Weights of a small mixture-of-experts language model, trained from scratch on English Wikipedia.
Training: a variant of Muon for the experts, 588M tokens.
Below are experts of layer 4 (counted from 0) of a mixture-of-experts language model. Rows are named router (the router's row for the expert), gate (a neuron's input weights, with its number), up (a neuron's input weights, with its number), down (a neuron's output weights, with its number) and show model dimensions 0-191. Each number is 500 + 25 x the weight over its row's rms, rounded and kept within 0 to 999. Numbers have three digits each.
Before each expert's rows: a language model's description of what the expert responds to. This comes from a sample of Wikipedia text that the model never trained on.

# expert 0
Description: Opening pieces of proper names, often foreign or Slavic, after a capital letter, such as Kar, Bor, Zabrze, Kenseth.
router:499544527519503526509507514543500466498457525479537480490489510483526531465508502516515484533518505546433541505495448533502491511486486531516487498493488467492526481492525469509528508522484512508517465502475501501524500515519500525483550447449487550495495543495470521520487517528491502467440482503515472507474490517511512517494514492494513479484482462508525471464484506501499515501530526511482515463479526498458510500470563517542510455506544478552490495491494517515497542531523502508497552504518464536524462480445480519506486502534504515536486480486533458498519549544505504530
gate1:478508497491491481478540488509500517487493490510503509481483493498481477501504495481479512518499536499508464513490523520482461482500529501519477506499476472496499474485509530494547515473509535481483485529473541467516519465498542506509514515522533506539534526430519492487515518518511488443507483476528495506552505526526489513532482496503494517519452536524480539476501522461460507531506531547464527472531448508462516520494513505515485450503536491518475523511491472505523526502484458512570499489504467466548462544459519517518484529523540517541480506460496548497501549543520513540
up1:519491502524471502502474513501491474465450451525498487488479491519534484508547506512498496466527482475527475527512484498526506472512474488503491458462511507512468452500553484459518498508526511547496465521489541485475496490492523531487493531527517478523440499514469485470506491504462491507490543495495535517499513437513473490518494510532447507540527499513504523454514481506471506511529489459537506501523491510468498521511516509472477468529562504548527476518526476488474484518520475540477485456505492513509542478440513467457496519547526508485510471463511455497512538523499499521
down1:503447504487470471508498522490488535484458561532489486487495523485486487462513483529498528468498476474512453516462513484490489501544497514542510548519514555493467503533498518522527502485547468511500484489497501497532495517553520504516527527508518534484468497513531471472528492485530524492453450496526508499506479495485564529479471491528471497528510492468472484529492531520489493521465530519526504499545487505478534522517525496531492513483490510475504541497487493520533518490464535503496491539463512499506513510492491482514491466523495532551565518514523490498457475574486519463
gate2:483503519535508481468501542522521429509535484484495483503481492506465547493512500502502464524496499521481520491506515518507481510504495525502463481528468478501476460491483491534508537498471500480550467501479480518517507501516489479489586506514488497481506543530531508451535473488507474521499473522502500469482480503498520495515492491479507529485515510458444531496476472543511451484507531487495503504483530485505484464508521513534474498534500473496474497494550435483480509495516490497468457518505507479495452490541485520530458502570520476496529501522511531457437537499501487547
up2:502509491522462503527551527457465509512504531505470490494529492528507477516468489445495492469486494442510502514517482448478495501466517488483511492484508523463500463520500434494513483473474538496459488476521519498503454489501496511508498505482511469487525474496453549475474483511511508447454497487495550464486488523497489498537498448505519495500475500533515511495478491483485532491505475456473509517482471500563489494484482487477515468534493477507528508499498537491503466481501499502474519493530454462455515479487484485510525500514522451505525498506579465521534502467472493435
down2:529557467499499537503499484496506466520492531476501522533496467521490528522512510512467493451515474486456506489493507551492519500506498502516456498529485472481527491554519525488501475502498461500463509461516535521523537520480498480497498475509526500503496525499504527498534499499504498513510486496454518504481487508501536478468524520520484484520480491512518546514475514471513477493514523504494444516513467461454492445499490536527526480496496518488492471458471497446473497485514458488489502502588518563491483472532483532498498522549507532500496522559442506529468458478521473501
gate3:527535487473499479520483484523450501493525462534514444497492495515474472507549518502480507512502502452461485457505510497501495483482493473523469483491495542479507513476434447494481462476498504504507492512469479469470493510498450466495484474489505447507505523498479476482451517512525532506507513481493504546500491482489530532476515529478465457534540469464505478481498462471511511508492459527536501456496479531546505540523505539502487501473531467539508521471509481476476518523522529537463522499506522512484452461507511486535486485472514482482539507515504479478546472488499522546
up3:487465494520493503502476550467520477554538492508507493535486463500461513510510495537505505508504490532508487488510533509465540537523499487513480452509486491497485501534461456482466517474491512512470515530469512527500503498491481502478500469474465480504494536510501507507502535472508447510495511501535498506529520506507506478548446498557442509522485513512505484509481473504473492454478526498475474528509495539522496534532490492515509518508532451520505451520491494450483527531496539514530448515533520471511464502520535500514491501502435547493517536538504486449546538472513489525
down3:570519479480505494467523517508459447492455463520532463509505474500510476495517480501462483471473525500515485487471478476474502485478512495502533530499512523499469468527506496448528493538505461548454476502518472509472489529503471519501440501501547533503475459510517496521492482500492468490493497480501492528539524500497531517439501514482501524481493518484510475493496496526500473518524465524498464451507492522508507485503477498522490520485507542525508476510507489459496469517537485563429502489504520505459526497470538463476466481497495455463490469479502511515460499526488492559
gate4:446509517534464437510501541540499466503483492536512527490495484545484546494530494489472481496476550483456516495511488524530536518481515491499473455524499525480499479494504475538578503501512527510536480531520540472487481531519454481488501495483528504477499475453518516499463469503502542481507487518520479491505454548491495503456489512509466517438488475528499512491499486532550548498523469492494506465536481503472488501463530525525522523525512523516504469497488507446554501499518529504492512512544518531534470505498523513525468478495521503493520481482511479479520505515504499477
up4:527491528498482514512487439516489516507490522527477471488498499499480464532483463514483514485497512469486470489522464480496529499469495529503514500517462485475485528519497536512473505517510514478514495502522466524493552482498486513563505503470508475502518525463452480492442487487469461439526542539523482502465497475490523464477493505516504523503506481505504493501524543516518516506480510430508506510442460476517552477555497500544511527480542501497508461529454481510515520521491516485512463524518521514531436502532516498491541515485502494508511491493485543452522483514480488445
down4:467522478482529542482527529532482525464511539477465456490464528556487463498514514493524504464519469547516505507480501517492482487528522501545488533490502474513484484492499510507481505534494495498506490467472485506458496498512512554501507550530457485542494526529490506489502524465526510499483533539512545486488485441503498513514495486512442551493474485499517502500466468464485529453537494488519507435488523483551503472510464504556506506527511498497508518537497500517504504505491517495474448518484521508530513470504494528477455520515494542451535500526505516496462523516492542519
gate5:493452545469518537471518453538503466503499496484529469538512462505521486495494534482517469507478469494519546508503516482528476499496506519487528500518495527542579480471445492511510432504522512526493513513513538497506494486533464485503538480514514506500491549444495479503470485465529453506486513456494477471515495517480461499492555489484495449460508483506504490518504503498534492539506507534441491527490471492527460508531509500515514468517508492467553468506518458496525531487514501501488480503484485479486510507475476501463509480494498484490554521477506518508549501483526536519
up5:527561541539486482527534459467474534510539524482521517503511474472477504462507489535519519500481522496476491512532494495549507466477496469518506459525502495493493566481545535513474500498504469492474504520502494540495446530465491518506513504512492513481513552476530489512525466509517507534492478504513517547498492505483505541544513521459484491581530504502469546471533538471524458527484512544460522502487519501476533525469477501517475492477505506506473488466524536516493497488475498495527483456521503522502480535515536524513526503484509516479510513482497555497460519506485484489
down5:503530515490473455467470529465509525484522487535490522515434536518541492495507471516534567470475509538486546506527483494459475444500507551470504476504514478515453486488561487484532505486522540530474502484484497540554470518524467532489469492495490486523517533497492505535509478475482523492534483500485492473511517526509493515484509540493483536440507503502501465518478470499495487479481518512496488505515490527499523539515500452518522530520475499477529509473495508523482506506514498496523495470489543538483465491477405502503516490492460474478490534505492520485483517497514499519
gate6:477515484572522466523538506511520505481503488494492552563537498505488508481473467512507522480535524473499502516471526536509516486507516533495527468524515442515537542495512509499511463457499496492498436497515476473480493529488500480483486536498479555510475492472467530485483508490522488496526508493497516470541526480544513460474515462523482540468507509546477552470520484467487501507504503498527550490506468526513462476501512475524529502479497481514482535499493499488531525485491500512495501528467549501467477519475505459461520451521527487540545478490472494456510474501486513522
up6:552508497471475512500451502500504453491506502521485530475487453512489473527499525489523481484480511472495477485568429473565505509507487502493494458492502485526506485492529504508537502521556520479513490477505498502500482490438510467530499508490495484502495479475505487528504500450532546486510493490530472498543451509483475493506548533485546471500516516538482467508537501496494478524477501511538488510496534493493518487498523509473478501494493514529531501536495521503457520489495511481521498516465542520485463425543526478496485452476538484465507513488528544512460489462508528481
down6:493586516539532527459509498526508511514517522497490520509530500551498486478499510546507554482504531511508517526517485523512455494545508486488525491498529493462506528492481504510528484500549506478495445527493524484520508471512492491514500481456499534495456515518488522492457501532529501480486522489494494507518498487484485459547459533478504506530495482529474550475545513523495533480478496478482513484476493524542481481459545492538476475486552487488526488484491489488489506512494532465483469486498536500447546503519459473487538507499549496536482486483536477482513516522467518546
gate7:565497529476452484537497514454506532531496523504515534499487483485467520532511497443523491456526489497480535510507518503491533516523508509500478536479452496476473536510506467510536520478528481499509517485520480521512504515498503523505522496419519504540478537513508505491511493431491488507521485499463530510517448503544513482505498498524501515514482495525484551522508503506516502491574498474520477513509523488454526493510475496537543509493476504496509477522516475546507474474507484548487494503472469513538459506494491505519457494568473516481531503459519517529500503553518501503
up7:472475515492533484464524528503507462520482486528487489506512496532519511531485532524493525512490486509522521515513469547532488513466524510496554457523505506500533496511504509528502499538515517475483518519502543476495533501494480480465472454566516516480535482491501505521476492520500481439453480485522514511544501547459491486464489467497507521480534506493526485547491478498500470536464491483512492460498501521514465512463525465452458503486561488495492502521490505482507504495553493518504528491518481460456562487497510512515529492441478525537480477460516475496505551484483486469
down7:504466510537477486502530542500499457502499464506535477508503479500515486497475500516512519518563500502441574517507480512531506541492485503489521478496479477540489506472487503561501516475496502493532486521501507485500512511482494495478489468476516522509515465455491534500495482489480471450467515480505494510541492515525522472473540461489496472486457492475509491522483503511514543520524471447448433479453497506479464473495518538491491477501507490507447534520475497488488495490544525512509526512507483501481514495482511526518508483447498539496492476505564486546433506526491479475
gate8:493473531447471471538471472506499513459488484524440496507502495519497482502514514503493536453446560501504468518515498492487501491505495475514497516473475444507480489513506480481478460508495500533523491527532514550510518483496478496513475528555472536489535529525514530493492548500546475511524471492519528472513493468526523493501482518477486535514432488474473490501528527489517513507490501510520477510454493480506523456499460508532513500526517492478512518506517495503463453499530461474516504468483476520465486452458462526486486485575504508498503478507474534462478494511544490479
up8:495489486516432502520510466482531504547536500490482519429517517510527514507555489510514502506504464503511456515497488530506479510473475482505477482495503503519495481554516551488525523468486490489463523516538447472518494488522506481509511514481525476484496574521541468480461528486515493533521509481500492485475511528534488479482536536483533523478492435554485498492510490477555448544511490493492497492502486474523515482493506562538525499490496484462506483487495490486534529480515501501506516470518510504465479477460511520529474478491505481473494533499475515487486455554471506498
down8:495546519490465529521483467424495537483523513510503523480516489514455525465545536470536509474502449480529477532540525522524525492549496474520487485531529519528526472498527488488508488477489519442506487473551538519498510499478503460516532534480480517506488516540545470434524465512522505505535483508504550463469473510505498480527504514498483533500505530505509499509496511502525474514473503476473482566494489514549557470521507485520499514461498534494489520486489487452523466501486473491515509461491507498500497505471502503514498489521504462508521514493503461519481467524512469507
gate9:510507526485443482462532493479490481470501509564494464488524445535558497525482524481501540509492446527417491492511499557526516526460489501492492473515477485476495525489498503540503536459527510490501502515483518493493510533494546467510476470464491476522484491488499509510537519528496502495521501523514506540503464505466521492501490483532469491515533481501474455531528470492507529484482526517479507531519515499457491508505522463553502511504462502521506494547479486501478518512476490527513516520472441531484533512460470494519480560495498517520482477524484519535467503477474514499
up9:489460450462537473468526507480517549463486490495537515504495477533481513537523484466537495498511458528505560503515547553563452493472495504538547507483505495502501473467519521462488570495496488494489538482525523479466478485487495465525477503493505508523474462519542504473521507520490512505482484542499490479503458522489534537472512486464521517520447500491519480485518538471492481512471513507475523502532493520500544496497468497535507498528508457502481521474489498474543502498459513493498503490482521541513510496525491497462488478498539500466531488512474490496498520539544503530
down9:538485503460490499537497479524511501505486479511484555481553511528488504532480493523502495517489516471492517498492520499498547498484540533503498510490505496510480460517472495512500524479558536508525497477477479554500479472520528478499482498476513544453503506482541525516484516518508519479510510506501507535491533498453434534516479490478527506514524496469489566523460447502522494509478493481488457504470493514527511495467492493448491466557521493505478456524508487461451510515526510527551550515518477525504502484439479489518481509515494498535467520501466478506489471467530465535
gate10:523467465497451489521487531479519547543484522516472515493571532494511545478555531528510479483465464498507513497534499518501508509498503491478514463470528498487553497489478496488560484483466487514503497509520510485480500451489482509454509460528494453500516529494530482515508471528479513542501455466523489531465489517513517514496516504543500468495461538540525487495479492514476517485526530508447525480526508472471489533455520465489514519517491475507480492537467502507523524524496492495533519507490514492495472521475435478507540513500533502477481472475510480533546535476504482476
up10:488522470506494513448483482495507512488417525513477490540430507472503469492477506495495504502522503469523503491521506532525512531522464501454518492468512492512464549513467483515510520483487489479492457458484479480487492532477485495490519513475563512486473460535491483472446523504475510505554516511499499478539492513537496540514468476530479504471478517499492520572464524504534464486509514529508545524515518477480432501467475468488521501506497521456534519511480508524497495525511491493512497472495471481505476504504524557483511506517510513506484520485558482486480495535507482531
down10:527486475540475519508490515469459492512489514529531476517516466455525516537530468497485463498472511501458495498543459511497516498456517488520470512507521527473470507503485480485512487516516531545501539492518523491470485507519523527502443537523506529496531515498476491446500430508473486505503514488521527466505505517491489539467518529500506463462462488497477486535504473512471455470537524487531487524466508484490528542490471533490478506527467493559494519495451540482496475506473505514502467525491483466466532518498494488514519514515521459524523511470559527493522465477461473481
gate11:475471546474503514527459460518509490496499506487517480511480452482453498485490503465532468511476500532499480510465524506491515479518529500495494506472472492463482487487465521520526524548501531548514494480492473542491521519460513496517521552507478521470496522502516498495524497507501469502455492498508501511522528506511489502477462504490490469485502488486555488492482486513410549488490531484480504459522438535457486491504504471466451479501527485511502487505454478503533486512469499492484548487532485477460488489472522509496517470540503460520514523491534535547525466503569498495
up11:517465432461475469539506519471469491516504489539502484495529493496505491498508463426462467491511523498484490468518483499520489496476489559541526542504536526473475481493509518523482539456510477496536507510514458511484493526501457531528512507470474531481483485437527492478425510487475510576456459497506480507505507518491465511505506505445515473503522483520519481493528448500505493486481509477526482484520495509516523461469553484517476481479503484505480524507492482488532515538535524487482485495502510504519508490504532478469496484470534491503498520523506508519534464494501463506
down11:501520510509466516500457502484467495493460524529465470520456503482486502510487469510439509513526487526516509509510527510491488509434509544455496486558500484482508506498526508482495484516501540496481506522465518453519483463519519485525444505494497534491473501518497489486476511504503454475481476473476465546495506502495462517518516515510494482446478505477504495501495469440479486485483491486476503498462442460537516492476527486507507509484499517545471541470514525515479515553495516461485487488518529497515475462494520490470475549522513501490472494493512545499504586522453478478
gate12:508493473519473504508510502491515539496453473488516526530501488532513500496525579487517499495474483491525525513507514540460487496555528492474513463507451508482503545453452466500532489545476456535485493470457457515510514417527477508525484496489535514497504534501491513504510500525503493417506504461509484502482544561489458543502478473535496465448478482486519492538488497488496521506514495540496483490527508510476471457518486499497522472497519526516503516492503484527495460495444507535512526469507548515503498507489523525486507510491499509501469494496516503496516512512520496521
up12:495502454506527472525471501521527519520533536462534537534462524483496496521485492498490520524482531519536467523483501485489494476493510516509519457468498514503528477516462515475541510498521506535480499466452468521504501485490497522480496493512475497509526494512480537463427489532510487522486539521512510493518485472523525517478499498471490527530519480484527494508479489549483492495499513526503481532442498489491519538541526497546488532496494485494465474471530562508479511484530479488537453512533497470493550545515543497495489535490479441519507526444541498542468491481534489478
down12:518478527520467503544471522514482497486541510545515511536514498510475511488497520526503528506461525526532505511514517499504486530486530444483492478510482543508454496467536537471506510476454518546507466453490457514495456472556518528554496485510472551484485500483527511488498505489473543540521508483482571504494512511511506508516529501516478507490497474506538516505502544520521507512471522522486473518485532494514508528498495456531492475486480478499507505508493519452506537468485533501479478477466529473484456479511500504499472467463465491528432527456542486494503475483520493525
gate13:529496516479512472525491504506480507451519510509518520470528485507505477513494475478529497456466465488512510453510503492506508482524458498471501539490517472478515527531520516547517508521497476464475462512458487498457520495467475490519537509442532510511510556486453503513504481479524509521433507520522445501507493481533538518486532521514466534489501484556444510530469494537517492510483477533479504477516522515465509484463536493498510526462521455493439529511464518497479494454511496538517532460489506503508466517476515515502506534519495490523506505551502518488523458489530491491
up13:508478534473507452507479478482552482471471532514530494551513546536501495469502488492477483465530482474491497497523516475539495506478472538527460508504497485465545477515488507520496483528465481502528481477532496489517473486504466493529513501492516505529523499511530478512500529533502535512532539468544502467512486501437500499505493449494500468471537515479494475493469473481440510515533483500483593494488476460525485462508465487536478515483483496452503486510506495478482523507458525477464507517509520452488528465512510497515518517511519461489524489498533528509524484533475463482
down13:504537522517508518487508468515537484516460439519505487545509539539548546511465491512505509485541536481502481514518490517524568519554507488505484500516453458461547473461495515522558502502515478490499516506523492505520527515465512507482464484530466515494535474507477475527496494539457492501471520483509507487486486478469497482460462461501533508475504552483451525494515455500454516511513503503469498490541455520512465448473497511493523488506535495508509523502524526449508538513523507503530489501473498540488524489524497509487512495486451489470495478483515480466499513477487504521
gate14:476511496476511529518459487522476520465490504550515492507534508477480516504551497489485511504503549471506546508469512500483428497517499483484515484522556523512465499504508458455493499528510543498501532507531507482506520549442459528521512514534525493507515500506467480510502504472521509508461470500506507488513490520492521511465487491491489541523526529523466450526516457504515489535477473524516507517466460507502474501495477555471463531477511496511483525498488451533488480478520491453527522455492508533569466499493522513495488461470464485525531496516523531489504471506552504512
up14:475525494478486519533523495486499484500489473490467499511535495454514523525536533528502477450484482560477494509497505496512525495494476510486482445528498497547484498545465487490477510466483505522536444464502482471459490532476484527497489460484511516490491475517450478531441544555459475507454486531512535520509453522530474522510498521489491508520486490482501499516472503536473521508502484560471536511513483478537539482495521497535545545478499493515503527499514469462508483493481504496476524544483535471528504498497543502515517497509524468536509543516502483496476521457492488524
down14:509487492521495476495526503525474502473473531485490533459495490506540520490531523490550434498529523493490527493509514527534521479509489501495491472487492558501478503521506520485437530506483511459478485506513551517521515536508541512509498520477502463512514466535485490453482483519491549536457495504529557493487507524491536497517489466459475458479489467502499510494445474494515495458518515516473569489494518507544505478477527505501525482474521461523469465467469492496457500500520512462488493488500508528485519520478525538538465452481519495479517486561481512490512503520471512492
gate15:482538513459506476475539485511470512476484473491491456537543567474489511475503539535493499489491501470507470489503465513481474476478456471488513573475471444503498498506533491507528511474516497519500507518548486495493467488516442488536491486484532460507515525478539513538489502527478512459490538467494519521490476530532481479481484525507534448544463519528500457494529478501548520529502526503482496509483497513497517496472498512492518468529504469513519512536509513522514484492474499525552503493513527533482476500498500442487528494494543503534554473473529534508524507492492516516
up15:525469481545498451472514500499488519481510517522463475494479509484487503542484505506516496506538494535518516507518571509471487497496489491512526468490530512507488533498545514476474515492487493526562541512485539494449454478485516477505474463496509503517495480496532490529501466494518499530494473532499509490519457472466464486463467496445454522521489468469489496513477479496487507487487464475514498476537464466611477487514523492508475491473532517510466478483494481425465500475503514497504458480485493505511497498526530493502512521491500484490552469530522464504480481504506496510
down15:474483517476504492568501522500506510475481486486554544513547522487501493501454534476528492479478514471529445475477518510523462524542496495531499478495441506533466455509531540486498485483551500520508520512507508502509476559453482503504513464523501504534505515485502490515503522512523506484512541488510496478466525520546517462505508438499485438505457510497477504491473475490485518520495527502477556491490508518500500502491496495472519510489501463512521508486464498509549504496502538509505546476506501528468497517450470531466507473504436489475523470456523468502505497491526523526
gate16:487474569508529483516513466503517481529507521536477527517521526475522513498484517499512493525474491457435524508487469519495489448478491467512518479478479502508491494546509501492571506470477525538487498481491526465498477475529508466527505513543501525487530490475533508542555498479479506464541469503502531518494488478453482490481489474478485472458479508490516490472476470465516490511527493476529500487475469493484538526497520476467527535507529486521504480545506492484508539525462477479491498507524459562524451492506474523548516527494539438490476516503500517507512482477496488493
up16:475512508505528513527534473530532501493526480476539514475476513467472481535462471528480518497512508488519531485497469482506543543494484546550499540509509534527514491514491534507457507515488512448427529499524521487479508485494489481497491537502541553483500522513476480485478456513503497514486483518485491463499501477551486550520464517523505489479544506463488526558521502501510492539519509511518574507525486470472536477500477484473494496513443511532475478507482494493464514501536455555486536504485488480525501461509540503501507508500528489486515486526464523487494470520510508501
down16:473483498492535524492475479474504488482464494507505504515484504523524515466519499540499480519553503515502497472518516499520513485489508471453502493522517517439467463473529473510470544550477473491464538471477510529496480486514490516511529499486466465502466525534527522513519507534480488510531481506461511541513511497498474490506472524505475510555501520484540503463484535523474508510475493517478492509514543440470476520515486548487534451522545525487499535473523500533455489472494498449539488500458471524491468501494526513503501517494530494453543464485527474506566479499477514478
gate17:486453477548541526539517519526490481510496531517505500508464514514513482500453532469461491502544500537485498528493547507502488516510542455494492494495518535519497505486520471500503476482481539472505473530528505464506517527494493493480483487400501524488460567497505495501492493493479492473513481492490483509487500563518498546467513496486519445521501458467462476498497508518480484487463513488519494509536492494466502452471497519494482505509464481496537505503511543515482493515527454480492468469458546535501484500520497527503491505499506533507522543518470456454548489523511491513
up17:537509505486475496487478524524479528474531498558505487469486522517519478507510553524470519486504483446497475495501550511520500487522516484512497455498492532461538509514445483477509514474472529486479473530487515508481503527437456528474525478462526482472481492493484504532504503490464506534501487525557509445481510469510511493482472474507475510490542496494456493473524468471469509489452486454495487509468506507537515495531504454487486550494491498491422480481489527542506494516502534484488451520448517525478498485487482487493500513489471542510487508477533462463480481500492515498
down17:491450520506520490464497493503513483470501494500486506450511469472537512490488511532482436469525537476487505503545491443497512513486472471510498513488443500471484507522502513500414491511530493461513543497529501468488495477545522512485470499454491499493490537481493493479504497508531491516430485524509493505506519486552513508473514494475513490467501449471521527520522480522515455514503517495498566486494518508493479496515501496513455523457464469508533497513504549480526498492481491517437484503506534504495510480501565509498487482492518496482485494560490525505510557492495540498
gate18:483496523486501542472530520446530484473528451523481510454509514469483497507475489502534553474487496466448513465504512498475539510523498475465557482514490503524533488550503534501466483466514492474471479484478501482514487470490486512490513505513508533503515458469510529526477475524517510526488525472520486523488518485493437518511500513508471487499550515512530523487510491493522475483508495485561508510496502536456504560458490507521482460508500513540501493489500450513473494527479459464492509510444491522511454483473543489455499536484503475487494488540471542501483513498544504522
up18:478513468503504463512493485502526521495500510496556494541494515483496468492524510500505483482558489490540480546501490508477530531527470437509494530469464515514442515518483452533473552537499545466520484504504461485527515525516475454530502526486530479500526480511456529447473501518481539524485504526486508480513503511452524533486527525505521485539465526486463517523513513514492483473489495494478525508506521462489523545504481490487473557491454485493524468500465507502485497485477495508481473505505505467505498523482493483510482433537476512515519487545507464517482498497470546537
down18:490504485494541535518517548503482469472478479538465482514525517513521495513503510448525512548476526507487480454520461494554480498463523492478476482510487435499479469533515544564504533510506517532488497517502493527483466503518488526498508468478527498464479487453509502516528510497542456538495484479517499483477507506444536485479495506532539486506487468485444503509484499494508510498541484549512489514577510493522511465508505535491544459482468514517495499505527519521488511474514491492504539505535512504487469529560509464482499506499484492526481459514534515511490476458518508501
gate19:455519499526532523515480467496458477464473521469484494498505474480513489492502483507506503445517524486478513521490547480551491570509481521502519461453471523495522485460491490469497536520480535513502486534528554510505486510500533496474499469533527500494523506508440514534477462541496506493456508472498511469488499498491473477488544496515488516485518481510494451512468521489492502486520523508555484512537503540502489514493510530513527521449507494517502510549486478486565514511486481493529516468526476466511471496473520469518531457483506482500482497477513484537516435450468484496
up19:509465497483498497498486517493523507477492528514512500532492494509487543482473469498489519480507545520513524495500515481486557529488499535477490484501520547486473524493483488534552475540501497492512508516522564503541531475483500490511461483530504501526526499511471512530501499500544506479524482502487511478456477512518520474542503475474508498480518512492506526480540463521483481455525487494502486512487447479474491532494524451534544497501475515524532524513488485457478489493432578489484485505452467506536531541528460524469504514487505551500527486439529497522520502524499539463
down19:518501510517500497505529550496520499488488540522509497465494482511544497497531476481469524532549527531526529530508488488482532497518504512490503507536478526468507503470504517522497464492499524506475533506498538530492528509502500470494458486534468487464522479551438510469522503468514474463499498522456517495544531516479540473513478519542501502475558511528496483495509499491486504515529491513514517528503483507477487528549510492484526536481449505585500499497511453493514480487499542516519468514509525469465564481470516552498528486442487532531487495545506515491509492478485501528
gate20:509552511531505516506515482494498491533532469494474521489496491452507512470513539520498534526526552522492493506483453481469490506496506503503531518525509478525525494479505495554505509501531483495524510505558481455495516451464492447470506518521523466524500494494479500474523514453474443489497504503532496502478489517518512550501502507505489530500473474531475487505533434488524454500505542519459491501476473474508532545466557516565517506500525476492507533488457435483510429528480496516491465492476458523499507543488524495497492500516476486481494500495487499489475501497527489502
up20:525507451539506503511532496528522507504537487524505477500492520513521494482494486509515465479495480474515488502474437525549530517470514499466472531504519468487529458466484492476448491529490533482482515546501486484509520496482460506480539496520519532503482525491483492492449539556471492491488481502521483463504510512522478465523436519543476487475479458501502509474541471528487519516482500460523514481509519506529507548458510475472544546487508492499516519491550506489524477482457499506493469484492466476464503491499519508493523456550528522513515508510494504521488533465467450546
down20:494526505511478520509538535522508524477510500471490509460483465482561511480497490509436497507459528489505491488482524429526518509544514489507510486504456481509499539520471511450490476514509521458517497514456492545464511489503490515462524498515486520504433482501474501492475499480480480495468486488507495462494505507456538478489450480505499516483508495471521530510491521542490470487512526477478538493516466491493441490507495493520510558522463498526528483486480432501512483522455499441505489453480528516514458497497505534472517488485494481453484489501492526497528493490480446490
gate21:483489502462532475514524492483512491518491514485495489498524492518492475467520467520507516523510512501521490476494509470445513452496520493511542502471546507538458493492507488524515517531521470543447432525521518477493552515479449529491455491521509500512475493520500510531523443494538514516493500507459509523502487535468507473545513522543536516511504535518509531485526491572519463498533504519465516487519464491507474498470499508536507497508481493524509521458487502484491498500472520536506474484509497454509497527476490527503505482543461509475542491464533446540549478505536516484
up21:527497501480502480511461541468511529514522468525477505478512499506508440483504494464484520489492490487497478466519521464473514492488508474484471484533467491509486474470460515462503505537487458519530546471478529463519457525497489517518503513508494506510520511531536494461568536456479522513504515504525519474493494517478536461507509500541464517495530495475516484480484483476483501447528468486478565495493522485484445502549499510452506494482488524527494475498492455487480471541458514472521488522482515524509514511500556500470473520478525493497487477542460511513508448497540463477
down21:486481462526573520445529512536509487497490501475517496452515495518500504488477537556516514482481490521520491506499491501476489506513554496526528461510478459518513460508488514530518511544535485528468500478490534463436474545494499491526510496483520488529520482504497517487520523480517486518481469465494484515494510485487516489514490488515522530537527505495478440471514544521507504483516515532437532482519546517503513462521524509481518454530502496483499528458518498490461522496510471491562516517474531495511511519480425494503502503492489520526522469522541485510513530497502474550
gate22:519532507483519486509481512501545476505494506481544499511538507502491498474472479477529506479467513503503444487474511527509452480472491554580502530519511481495498500528512501514508508506473518497477470512518514458485512456487483494563529453487476534488497481503459505523495470526487539491482547515518480529502492537479505516514504525464508473499535511458483513465473502495544504528512522446483475499499492503460497533505480487564487544514496460488505497489510453468513473497549489546539530495505484488455502530482483481463496462502508550503487532498519513496496524482457539470
up22:547493457450496504513549539481523500496491512519506495504443505507470513536500520473467523493485520513502493528544495526462512478468509535515532552483519504534492503529494459539479491504484516508511510520475498496496542465486472488492478530543526477486513513522526505477442468461520517524531530499468451513502489469414516514520475478456446487507539475523509502528464515530517521488519483486530535449469521508501511490494500476501512541517500552498523519530479506520506517518521484480521482484508536525503495539519523505492530515499474511467510538487497544464499489471494489477
down22:493467535478460482512485513496469514514463504461511460473543471499509556496509486515515486469477500554515463525463527485496478524513500490472455506488533467484518484533501544490538487483528509509537503504564534532490511488533478482487519465511503500500499524467527499467488531562495477501497471494501539491507538469547465509547465478551481527476472501461502473499512477511508476472510492490505533500522510485480459530514500493495492470489512469511471494462496516534513503485477488475491500513474509514543493483488492511504444481546535452476527486532532458532470514529483511539
gate23:509511509512491554507503503513467502508451500485445482530490495527504495517502479505538511488509518500505475502494520542473537511452468500513472534478486464490548521483563513497466490511506491548459472484530484503484512477446477497503526517489511524484505540464462532519508495484461492498488552486503497498507489552521493483470515502500486482454512446494476502510470539485531506458497467492496494505523464526523502510495473478533512511472539472552489529527545525480477504508486492481514510491499501538495543526508495473544523496483528466516459488519453473518444517477538465457
up23:536473490505478504451462492475510492503503525511481497499498517502517481507535438508463493474533495482467531486550431516533526471511507494496490464504472484494519532499509504539510509491521484487494441508496550503505543520522497484518479530465502505505485493536533489479486513543484474465552484477488481469547543482477449503489465496464502516484470527502476469523488492488499531495482499450484478462486505508495512481460499537465492468484508517522490493531466544481489508534542496520508509491513507493472509514485562501464549490496479474470508473498458493488465478446532467469
down23:507492503482510466487460529489492512480528493524525539496484529483506482456518516467535476493470504482526487493472519485516507481507459486498510535487467528489544513537525501432463506507508496507493497447501518468459510511518506529491473508549503506509528541438494498512542505534517447484502495511536497530503517532505495497474495498507489485430498498503505494503474505474493500545478481496478494480489472490476502480491480533503488459526454527475520475459465494498568517484474466478480456505484499523495465423475554491503505488465473464516524493491503461541515471496546504510
gate24:494488505507472507521527470501462499454495472505530513441505472526487481547459485514501506490512508518487450467529507487498508517486521453486490491487468487482500488552487473477513504471518494495519533491560510493520509520478484507499486500497539517486518553475506507458483478496449510515509506488515479482473518518466535505468492459517510478507487473523501460520510503493486501463466519499475568531521477516520515459516497531531505506496468467506450475526480522558477477494512465483538523511574521537512482477457484494521540498484455518477478518512478480456523498497464556514
up24:516530514514471471489572473498443522473518487488533511462523489508546526508461518458547487467557487556538505505516506493483464509486499532480513509516467494504546465479538520511531450484453482525492501546541470481551513459499494503520456507479487462522494473474509505476522504499500507497519525499507487504512531491500504520466497490494489500464511541508524484510498526455492501469528496499530486499498491497493496526463500489491485490522493458504441486504482479532509501463499474485520507530513560492505531494517479552527423499482523537496481507471513499490468523507502495477
down24:507489519491546456496477463481429542525481523515491528524516462493493506506497509474545520507472510495502498515521482506530512493502451460539507530488480510510507507504529493559527478514497493495492523476484522471533485480465461504513520506490494491523506478498486445486518504549494498502513491507464525536506505489490548473510499499450539495478469500506495522509507531483515507546517493456525521481471510550510523458489516522512489488502449512450534504506475451491506516505494468498478504498445496510524522568522539495520506494456479501538519512502474517594515480528493509523